config.toml
d_model = 256
d_shared_expert = 0
activation = "silu"
balance_bias = false
lr_router = 0.00134
vocab_size = 2048
optimizer = "soap_variant"
batch_tokens = [65536, 131072]
steps = 5953
Below are experts of layer 3 (counted from 0) of a mixture-of-experts language model. Rows are named router (the router's row for the expert), up (a neuron's input weights, with its number) and show model dimensions 0-255. Each number is 128 + 32 x the weight over its row's rms, rounded and kept within 0 to 255. Numbers have three digits each.
Before each expert's rows: "gets" lists some tokens that make up at least twice as much of what it gets as of all text. This comes from a sample of Wikipedia text that the model never trained on. Tokens count by the router's weight.

# expert 146
gets: " of", "ed", "s", " from", "ated", "|"
router:166127145182120153072097127116124074146154113128118113115140146151130111213106108082134073100121090130133126178146143167143132161143081150111152171137123162141125126159103179107142131121174126151116146053094147147183101133107108133118131151070143094145112129177131145055125160119156114087148128146107048118086155121191141145183146106085106168115148152169158117133131167203075124068117076184171162168115127160116150128081104111211161101105138175134116104114161087102162152063138165147115178156132142148099134089115135081142162163100199096167190176139143122129070164121130212167138115173118119082132160127108147153094141142046122193107075149091038074065145108137121157146148125151129149086091142201133133116142106143127124126127169140120140124196161124142155141128118128
up0:066059114079153205115125152116130123118087148174109134105110105169084146151109077167194102120127118155128125097109073130155140113167108082080184122168121119142135090132156125224151074168114101150113143137107141135114164123080142178106208071117147097129173097126212121154128119177131131095096188107163161106124058179148125157106092139072174095095141156153120104174095092152149126074117120129162084085187135101143114132145095114109085148127100128113182130105072104098087109166089108155110167149164127119162084140123143137135087130121100130083102201194119090125137124205171073129104158118131158122129102085174136128187135160097095116148131124142165163131181166125122120110109165116100156185124118092106114095089155132174177101150067150113124188126080116137133147147097093

# expert 79
gets: "ed", "ing", " lead", "d", " back", " due"
router:116101154142107198127102159076089159105081121155088102106077128144144119142105101088070147090127125096136075136115143153145104123157141169134128157121120139138128134145165075095096149137091151152090110163145150181116108091136161070081127118169101156150114104081098058078148150134149168172191148141092084214072121140093190105158212114181149108110142116105107139137121142144121151147125189124105178118126176124146068115079188127072151097068125166096107120131145089157161197092141089136065159145144096107121114137101101163087144153162101089087120147116103072129090091139136159179144128157133083136139174140098136181075092080110113092135072095130105119186107127067102177123138102052120123084159188146128136108190164148143137148102115115098113106099145057132175098156155121
up0:107084121086159175119108131115170100099158180144115142138091107150125192178214154126181159141167104177144138102108159156110115036151163150103132131158159064103101211132119133151090134169140112149183100136104116156102061105129161116155156091153187140150153145089150115136136180169159128143159116117144148156148110109104127065173075094127152135155151152179152147190126117097145102216081086133157088092105163106098164148132152084121137060085105095067141109122108050095098120135118140132132095107124143115141069152128119084083119098128072110150118066115158078159109096124071123125095135055153134170146214132142187134076150093102104127080129137159117178097090098121153157136126114061108077130153121140141125123117186131130131154133134103145071129136147110118094164178131148

# expert 89
gets: " that", " 1", "20", " 2", " the", " |"
router:115111141120126133118159176127087118166126067078090110119135139137171165127136123107058137113170125148169127126152161178096111135130027090156139188133150169095137089146080171180167167130200120149079110171107106091124177127113131132094100143114154084124108145129092152076137154108150150089134140096102046137119185106137155176157129104069144101189184207130127083108099192175133101165094105141156139167182096128170160112109113143186136139134150166078127170090140185155156144095103149154119228149114125133119145126066116087176166150061089109119169119100124141116092149081154120149141127160154089170161159140188133137103112123104127130102061091070089095115111106146108175136155119155117126069145118130097121138088079096141113170130149101092130173136171081126098114163100145
up0:138153133159166132154112145138165053153075151147135138118104114130152177132100056108100089132121180099183138137129149111095126137132145114123131128097098186167155081109156152149097160142143099147135126093097069149155085196088135105170161140082104110149144089155150101113138117136161156108153190094160147107140169132050118115120160154144175157108172131096117081135185198124138155085189122173135098105128175121086156168123126137123103093152077132183125122217094091121038135131163162117147157107065156127129173079101141108096135143171128170155104115151173076096155101082093135109092125125087228152133082144108138116102144170108103136166173122120108159124170108076104136139099116106174090121064144092125063108144138069153155053151104132200095100106138142156128172126099108

# expert 170
gets: "ed", "ive", "ing", "ous", "ated", "ful"
router:142164124107111146168117107056088162142113155114105104120114180136106118126144099136129144137167111135085101091159139141105172097179120103122184078152206133091155173169146106132108115153123114113112142171115094136188094076143124179132112061092141151136104092160081153185096161173103099159112108162108104183146127111119131104120138079112096081150134201149115197151116081151133115141125175199065160115084138144092061143054166141142142176097120116129090115179141086101182141115120155142127083154134148093179113177158089080126047067139098087129110103069165144142147138131163102132089120092085130074127110092134177189095072110130139180143159151100159113122100082150114102168132101181136209156134149071129160080175122091107129088139131123131134091122074117152167112156120145
up0:117137160153166202148180090101150135144125157225214177151174132077113124130135124086175140151177103121085130140134090159119163118121150124109071128138104106121118115171199145125123141092156135099113150074107123095075131114151130139115128139127125158093133172082142117078125191170144112212129128156125113123119117108112117134108075104062116076120154167127124127149145105135087129072119137138120133137136125162140163172047059105163096087102134178207073149079144110110080172161101100144172053093157134126093128112062163159126109130168141105133140080136043103168109129114112120156109141143162161114092140110127129088138180118102090115126112159116159073116133201130132098115158099118135129178137229137169147147091074127058101140116094127133128166141176109112095081102111129

# expert 95
gets: "ed", "ing", "ated", "d", "ted", " made"
router:178149113141136117143119140076081181142130119136106116128128092113145117123136125103095102121111097129106139138151188118161213114169089116083167180093120142122169097164161117097097194145113132078146167109165123113123122156177111064114128180096124147130120079158154138100139131131117183190162157166075071176155164126097109125153097109114111100138128169097015211132118139192150074151125118145091149172123123125150105087062168186123138182100123088128086095166131152144148163096181152131141203147103129119138154086132102133112106138136136125107130134150166122157076075088169156183112148084117160110144118150117109175087076108087222111204124152101074087086081167146142132101068132124149182067141150134124119180161133135128169103139143128146095082099128105149160105105117098
up0:196143127119135148103129162121149161109123123187142088155130127143097112086079112180135123169068168100141096160133068126099135117114118164108126119152088135082168143128150062106105134102115133126099152182175166067086118101168161101121095158179108187153129188137101115148064119089129102077160112054115088046166091154141149184101144149160121128124071164149069116096174144141117102075119150107146120136088084140131109170105138125099157156075123105146089125130130077159168202117101143076173116140136057138141055085077153121112126167160107180115154037174117139143130159171166150181133117179145118122056173110160162142102115159166122113094144136102111101147112132108133120090132126092107088171114178171148133118120099091137092147167111114155109145214064124126169144126130116